config.toml
d_shared_expert = 0
hidden_act = "gelu"
moe_layers = [1, 2, 3, 4, 5, 6, 7, 8, 9, 10, 11, 12, 13, 14, 15]
routed_scale = 5.3
balance_loss = 0.008
num_key_value_heads = 1
norm = "layernorm"
parallel_block = true
beta1 = 0.95
Below are experts of layer 9 (counted from 0) of a mixture-of-experts language model. Rows are named router (the router's row for the expert), up (a neuron's input weights, with its number) and show model dimensions 0-255. Each number is 128 + 24 x the weight over its row's rms, rounded and kept within 0 to 255. Numbers have three digits each.
After each expert's rows: a language model's description of what the expert responds to; "comes after" lists some tokens at least twice as common just before its tokens as in all text. This comes from a sample of Wikipedia text that the model never trained on. Tokens count by the router's weight.

# expert 29
router:102141155152156096103099139136121107135149138076134088140133134125147147070114120119107177159076150123118132086118149119135119106128099105099175128110128124117141079093149131141154151126153134144093145109119109113109096124110100161133131164112133131156097115145142119139132119131153159070133139162130142138157148118119144158146144103115147100128136132139169078164159139145130166154119173138128133133103121103129141095122082133104147134122135118110124124092111105138083138162109116178127103151142085097140153145096145137161204088116122127113122176098098145095148110131119083107091106140114172166162154106123119114098150171116157155145142128119131096149107130169158112125174127145121127090139141123143162161126077145171149146114159132120098114126131132126167143086097107
up1:140161089157162135112121103133107118109148140120153108140089111141088081113134189146107100118111102060170114123156158131098123137143109106129163138149139127085126136148147131108147134152118113135121137123181135137128151112144131127094090124110126106151137097121161136139088145096173100175147143115177110160122152136196102112089177178130129138184092122106102153107127114123120153138102155162110138120095072105167089130110115154106125158110093135134135122113102130163150098139117140119100127127159098154127157110134147131127113173126135129092104097120163128122111146144151127128122071128117113160129137147134190160157136143139145146098117125115162115093121118121144101139113106132150140069112120173140124098180137104137119108121121109112134156112153167132140111140113094
up2:116148135115148142156082109133090110127136107097110092142144092100109087134133141107142148158144095145147110101104126090113145129115111118101107100100101126126152170145128143115124132167189114108085129082105106143132130102134142127098157106114131160113158150145115097123157122153151127110163130068140105122154137124131164129136179132118121096123116170133152122132162076121151129107151118131105135115144114160173096176127167162097110128125111111120100083130144145157130087147154106186162124137137127170134147121214116114106119089098151120118145142131133122143168109117109078145131072111133124130133165180157162158144132111110142126146119137075099144124127144081125104121118149110158143143091133110108125141154125134147131114151130098115133137175133123104151071130105158
up3:136108101102120118141157097158153134152133132130115108118064144150126128146133132102156132171149134168134097123106112122078078139132104131139131153152154098155094076125172105104128126124151126105178167140104111153132134126145145123153130146117091121125119088138170127151133114135129150135155139201128165123121104150098122164139177167098142143114134098148111093092205126133143160130130122129106125133147113100151103109143147076116128112118142100100155103108142129181094109124103151141138136171152122130114139126125134167122104152114165101076094101128134120115137105131129098126121118111094126153129081119104150154145131133124083164139128118133139120116110109135119162143137115115169112151134061168153141120177114111156167105127109165062159124132145086147118110133114114
What it handles: Determiners and quantifiers. Quantifying or identifying words before a noun, such as same, other, many, several, some, various, plus stray pieces in tables.
comes after: " |", " the", ";", " with", " that", " cer"

# expert 27
router:136139111143118106128112131154163147132131135119102138120126134150094112111136107134120158121121108131133141141094118115099141155167138134110157109061096142110102121144097203097117105152120181099130169089115133122124161131143129142153132128106120143127136110062141098117108169132171079149115109130107134123135113126150137081157111123152144104067109140089174127130123113140131163079120159156122114120108143115124124152090116081098139128116156097089069088100146139144150143149173152104125099115104103173152124143182138124141107170122113107091162144119126169135161161166098139138113108068185126132162119136158155139147132143125139125120094156140152096142146132152127125103126119108126137106154131115157100133136143125150143108154148118116116148193097137116158135157153117
up3:121142158183117070076117147117164146138118106160137155109118126133134132085133169114141123144114126138142133159155127124110147109141137120098178136087150135121161124131082157113152174163121118106146132113120149170130156084139126139157159119146088129118154143134137191116157161067113106136089155132152092100136138126121109120097145120169122116110171147117130151134149116119146104153128130119090115113144136119169126100120085105130116140135097144099087135113146147149157100124163141093090118105123144130130151144136127107104117128154090126143144160101100156107124136119106124135128141125139131158135077091076145112077126101179109118149147160145155063119127160125110113128134180101149122087136132113134163116105138102176141093124113120090132144163158087133151095127171133
up4:098125081158114131123083118128127184127159110142115165095141171123161155116111118130118151119128152055084117150093122129092124118101108135128159131105091115125115102127128137133164137154135106119191110155092112082101139152144176081147125144100098136099117119161129104116114136120146162128117081134145136111152154118158116160162117089136136153172107123118143112102145136145146094163121132143081148103121143117142136162140127156120095143099122162130134101114093123153126118121080170128110136118140108156116105141115121119113134074133105127148121131115099147130140141187153147118158158095124133116120129143114098133102172111151151162097143162114118139124143115157146116100187137101162119131128081130102066118146145121148101100142133137134184125171102114158102128107162086
up5:115132110129121109113114155122152169139095129164118104124159115090162124144116116154148067092106129114118131106125122146148175129177141165147076130130133172102122124117141134115181134111154135065129112113123119124133111163108125126113145155132125135139137113115129117102150150133120086133152137092141165148152103118154122134153206140113107114149127134087129115138096165163097120163141132142094147098124093114149138148102143119112142131179118168129091150119116126127133065174108122141121143138138133082116126103105134120109135081125137125139118128176111125153111168108067128118133118133127127082111153134112140154142109131135126130141099148102133148123168132129154107135137200135091098147112131084154126182099162137147117113136083137159118065113092122154094085114111163
What it handles: Common adjectives and word starts. Common adjectives and nouns after a, the or his, such as small, public, large, plus first pieces of longer words like grand, real, sub.
comes after: " a", " the", " his", "'s", " and", " an"

# expert 8
router:181143093111134130161130128129089109108123104147135115152150151113172133135175113128156153076155110090152150126166160141108132117086067095169111143169132140119098092163113142075127127139100113182121103109092117170092140121134115121162093090132111106093103093194122123159119103136119116083132167135110151105088085167155111141140141130133100120122126150149125121145115114164085182136116109139116146110158123172136148093109103162165136122101087146114169139167156122156109098155125103127133117126169119108103121149123123118100153114100141125123139137117147118146094119092122096108149138127165120136099121099126096128150122146098128185133132131115133154160104116107112153123135120160108136149096145094125163115118089108120170139140080124143107141107114134134119112124142126
up0:178114121119144172156131133145125139111069129095126079110119122169141120119131152083110129132147112144138142126158175114152184141115151150133145134162194119126152155098108092107134149129128168148091090112128114112132125132117098137127161101113138138146134139115126140159101077122071117140148120135102101151120121137162145173122155102139134128138137140076169090121100145139152091141128124156118105106122121113154144143073073138145109130134144142124110117165117128146110111086098150089121168156108176142130136108164162130103121137147164117134115121116157128136126124117123193150142118107146098108122124100105136130156144112112122100138117145084119134178164157160080113160119111130143145107083081118126068116140090092110138137128086140167107120120140117173148151121112119
up1:137143149120144129114122130157130120114157161100113139135144178137091145127121090140128121124134128112105181136178165138107116123095153128141153109159138133122151102124114157102094113114096117117159121134148120164139108168146129091153152117161114159142117117128162144081107148110190091153151142138152147143151091164174146157118134170123137105161152144124123136137108097173105126162132121116108123100139105089164106102108159137155107113111077151140122119127129090159105124097110128126122126143080118097099130122149144129098154140113154096120148083097142144143108118137149158087090170149166107099144107128163181124164110121078147129151136097097132148082120115138111111122087130122122109152151135137103137067155122129127176107102104104085155126121096105176169147163126128
up2:188133112105147116103123136146134134126110133131086105084100113082108095143125163127143133151112099113111145144108106140105101142136116074108120128193150098097109151131142189113111121161097141160116135138142152134121144134140139167120137124137114103142136115105108109131149110142109085146164134126197081117110119112097131113128132099135152124104111163114126132154122100174133151134117178088108115147144100090159149133139116122134114100156071125107107101086095147142146102096135152120107114152107144126127146132169129147158104111158128101136132145100182146165140124166118036108156123119132148143117109141168099121103138159152156136170124130117123142158111145134146125173115090098100138109113105179116164166117154097122140118126131114127146148113099162185120136111127136
What it handles: Sports results sections. Sports article words such as scored, played, goal, match, and first pieces after section headings like Home, Game, Group in standings.
comes after: "|", " |", " |\n\n", "===", "==", "===="

# expert 26
router:167125099120112119172097113080109116129106170154166147093110078083116078187125152146131119167125142133102142116145145136129085123137160124124095150124133131104099088144131143150137155139125121161121101138150170133115123161134122158146119134142124132110177114104137121153110127114099117138145094135129141070130045148084116094116115142114102134166095152136155112119130120120122119135155108103087135128143109161124168120127083107113156131136120116104135117115144104153120120113128115113172172132147163112150100169121162079098181171135111140113131124139121130123121112120137138167144151156143112138148123116166125116100140135130077163118149121159112113166083164172102120124164158105099170144115160117125174099119129151132109149085100136144117091132104094121110153165114129
up0:146149137166141097105108130175138116153192099132140145074126118086189089148133156103123136090113130111129109085104124159142119122172154101113129104138120176116115071135113145119174119152162094110119094111141129109125105135111141135136176180140143155120135124144083134100145116123138103095150105147142138120106086123146120192123107161146143149127109160084156106089165120128133134119148097125053126124116104130147127117118166166136117137106106108122170149135150161122144119114145140119131145139149122115113169130088096093106147124131153165083134115126144155099137123120130101155130081164131121139122114120134121119131085097161097122160129134134121128108131172135106129114109128140137207130103138160142106109148144112105078102130099150139127128089122112156145132158136156
up1:120140121110135109100138124123166116085150093103166144123115083119148158131084133121170108121124145116100148126132160103067141118113166099117135115143125124165175133135132131176147157140157108154054126110149183127138176145114110118107115137134162122159119153148159104128109097103076149124155141107129135172117109128128120148134090121145131126126105119139094137157129139162137105123082126148086152131105082136137126078137097151112131135130083107098116109117147170164154121133126105124157147123159113121081159176100120134148141073142126124149142135117130149145126116169157150141131165103114115127116138141138165145114089136130091118141142144115124111154096142194140126139118117104116082144156096079113102144131104102143144080131142155082078141105152126131103142163089122
up2:139146157103122142136159129115151113123127126126112092133098152093125131143162116133141127074124106162142104094091165075113122144132126162136135158123135149145116161152131095101132165127096152074114132128110139119110123189114142146117134130089094166127119127152100167080158166072147126153122125075132091109143130095142120121126159108139112134115106160106091126163139123123131156150113120083127118132118132113103100120175123151132129083113142134112099167106149184123123142132133112112147123087093161120158129106139146129145148144163096143114140105172127138163137154167129130153086105141116153127144140116099097131116143125134126095133106171110143103109092146119123132144134158121081169069154095124126124109100161131152192065122178138121153132125095157102129108132166097
What it handles: Medal and competition tables. Sport event words in result tables and tennis or swimming texts, such as medal, gold, silver, med-ley, bre-aststroke, semifinals.
comes after: " |", "|", " |\n", ";", " m", " medal"

# expert 60
router:096113129209148139119139135152093142109120082134129070103145175154138092098105120142132119113120084123140146122082091118130145141122139173109156108104107143123152165092132130142131089089096139147116131091110102092161162132096136140127109166104114132103124151179167164139100175134118114131099171169154171148108149128157087138116102148127142112129119109141115145152156130120142104112090148100127142129081127129112162112141123159117129151101141142163145131119156145148120151157124129118123117155077128108145108079115149150121144146135139139112129091110140191168161132104148148139128156128128104094129141134126141126171140095147126152146109099115108159143146110109122127110153134106125170108087131158100172124132129119097158112096111158133092121092133146165160125082159092
up1:158144167116124098162103142120158126138124129146066073106115123161067117164109112137118124162105140140160096108126155157147134153137111165097117124116127115099197134139117061146089134143160147142140163171124135131135157109153160144158114194097112117153096150146099152120142104140133173121136090127137094107090107152144131108143151154105114145124112141075119114127105089181148145099076168101110068145097148099159142140082145082139163121145106141078132110094130145127147136137142164149136107111141168141137134089121126122118129120140078139112125131155136132138127122113136142151135134131104136106126126162120126142123128137096194137133138123111154086120134130095115109115121121140157158111111097125150092131179139116118141108135140151138097134132147131122143163109105115
up2:141159133142118145114128103154151136131119137155157111124154093121142111111101122126146166162141172133178112136179148130147093149117189131198135141092135098132141123147141147117130102135121123117154108104125090152088117105133125068106083107173157134097122133105150117111116147119129125150144119110138113133109114099144143118157113153123136122112114078095151162115125114135138112118136125113131140130135134144190105134111129164134163114149155137136061104146154155120143121116117123128094128181159121100122119080137115132110141166127122127081121149126104149128124137119161096116132121106127145097104127133124141127138180118178167100146115078107126190107087122110114151132122128111145064119131154118126123090129140158099144147055148104123072181149126128107136067150122135
up3:113149165137123149096111117134128125141084090113089103088125073143153120174153144075141164113127153162138108146112136149133137076134172134122080124174145146125117128099093128149140181114108165140108163145154131119129097099130128123145126115147129144120151122159132142170123127099138111112119143130154109122126161135126126148114130158141121116085163106120123157117173112118155155172117142133139082117117092091114120111163132168072116081146109091113092125128156128105118130129089159139124168133120132134120168112137139109089092120129099114081121089138108135151114128150168117120130122108160087117116117139108120131116161125095097128104173089163147139111123123142141141087112104109108161120149117137142150129169123196107165120119121115136149148105170171158122155102195147
What it handles: Copulas and passive verbs. Was, is, been, became and the participles or as following them, e.g. was made, served as, has been used.
comes after: " was", " is", " as", " he", " He", " served"

# expert 21
router:088126177169140109104106134083170160194127118116103152080171116129087153112142091148122126156124141116150096127130139135115145160120157089139105094141116135124115128097126178200113153193158149134113104150095112156093111107163110094148127102129119130123168113096150130125135145116127169146129147164156078192120121122144157156117138139116171142110128083099107135125148102166139131111139120148143153131082097111118166149123134134142115117117108168147075124150133106113115138088123135110143107098109151151111145136131121140089114127098148137151144104165115098102146124123148129118142154088149140139147140125119149097131127182147092112117123115143129106131147127104142103113082116101122101166134106128138164122161098140137128148119152145116158127170184108097147112130113153
up0:131121115115111134141149139168050129099135132148128111124134145136095099142128089111180148144074111179113129080137086135153101108124127103122125119128084134119145131126128101119155112189133143166142133114103143075137136155122108142180180136157127136098151114170137148190103146132133124120158114113106132123139135097112149106159099136120130139120142142133128132154157145125153133100169121214106106124142105107143164106107176138128098095108147109129123099153132134110136125132092137117097094108145170140127094137140157144120060130144146118093131123140120140154120134136155124154078128089149079130104100126099122093088178120151092114077123136110098139120134144131123112126132141136137133164148115158132162119145149129139112078143131136128155132104119125139106092113178094
up1:162143156166187130132165120144116175128085129116135169098148119114109132089127083132094093101128107072152119118146106106129160125108127123154151121136084107176137145140082127129158151120099141117154150121118145121096129129150135153129144113163145195122145156134105138119097101138121132151124104119129129097133135132131124138120115134156109114131159141106101114113158105131144131136147157105075112156138109143136124151095101162159082057094129087098089121153114121120133103134104118157088144119116143132129115125119101148117143141110130168153156127100153164129107117085059124120151140081100088111152135135118123105114118169152128097163127105086073135117121148126130115165172162134170118095134152124151132102169166135156104118141151141125150184156151168124139112127132132
up2:184126146151134107079145197142095114136156193145115184135092101148132143129148116135120098118115125127138164151124107082120162093112152158124115095098171107154142099147103108139156135114127115143100118107093092123087152167130150153106104130103107165151143103132140102120144134118098118118126116128147115084138138126166088129093111094152126149088116131126139155084091137125121118130132087115129131144129119123121173121078104111145151091147112170103111119114146143169146111121136159139110127113126123108104152118119082163091109146109139128147104136162102145158134128084157153138098144131116125099098112123113184170102132113132173115106100179148136145135169153134112155096124166156149139119136103126124135126153136085107150168115120082147127108154107139115179136162109142
What it handles: Proper-name parts, wars. Words inside proper names of wars, places and titles, such as World in World War, Great, Pacific, Mount, and mid-name word pieces.
comes after: " the", " of", " The", " C", "on", "The"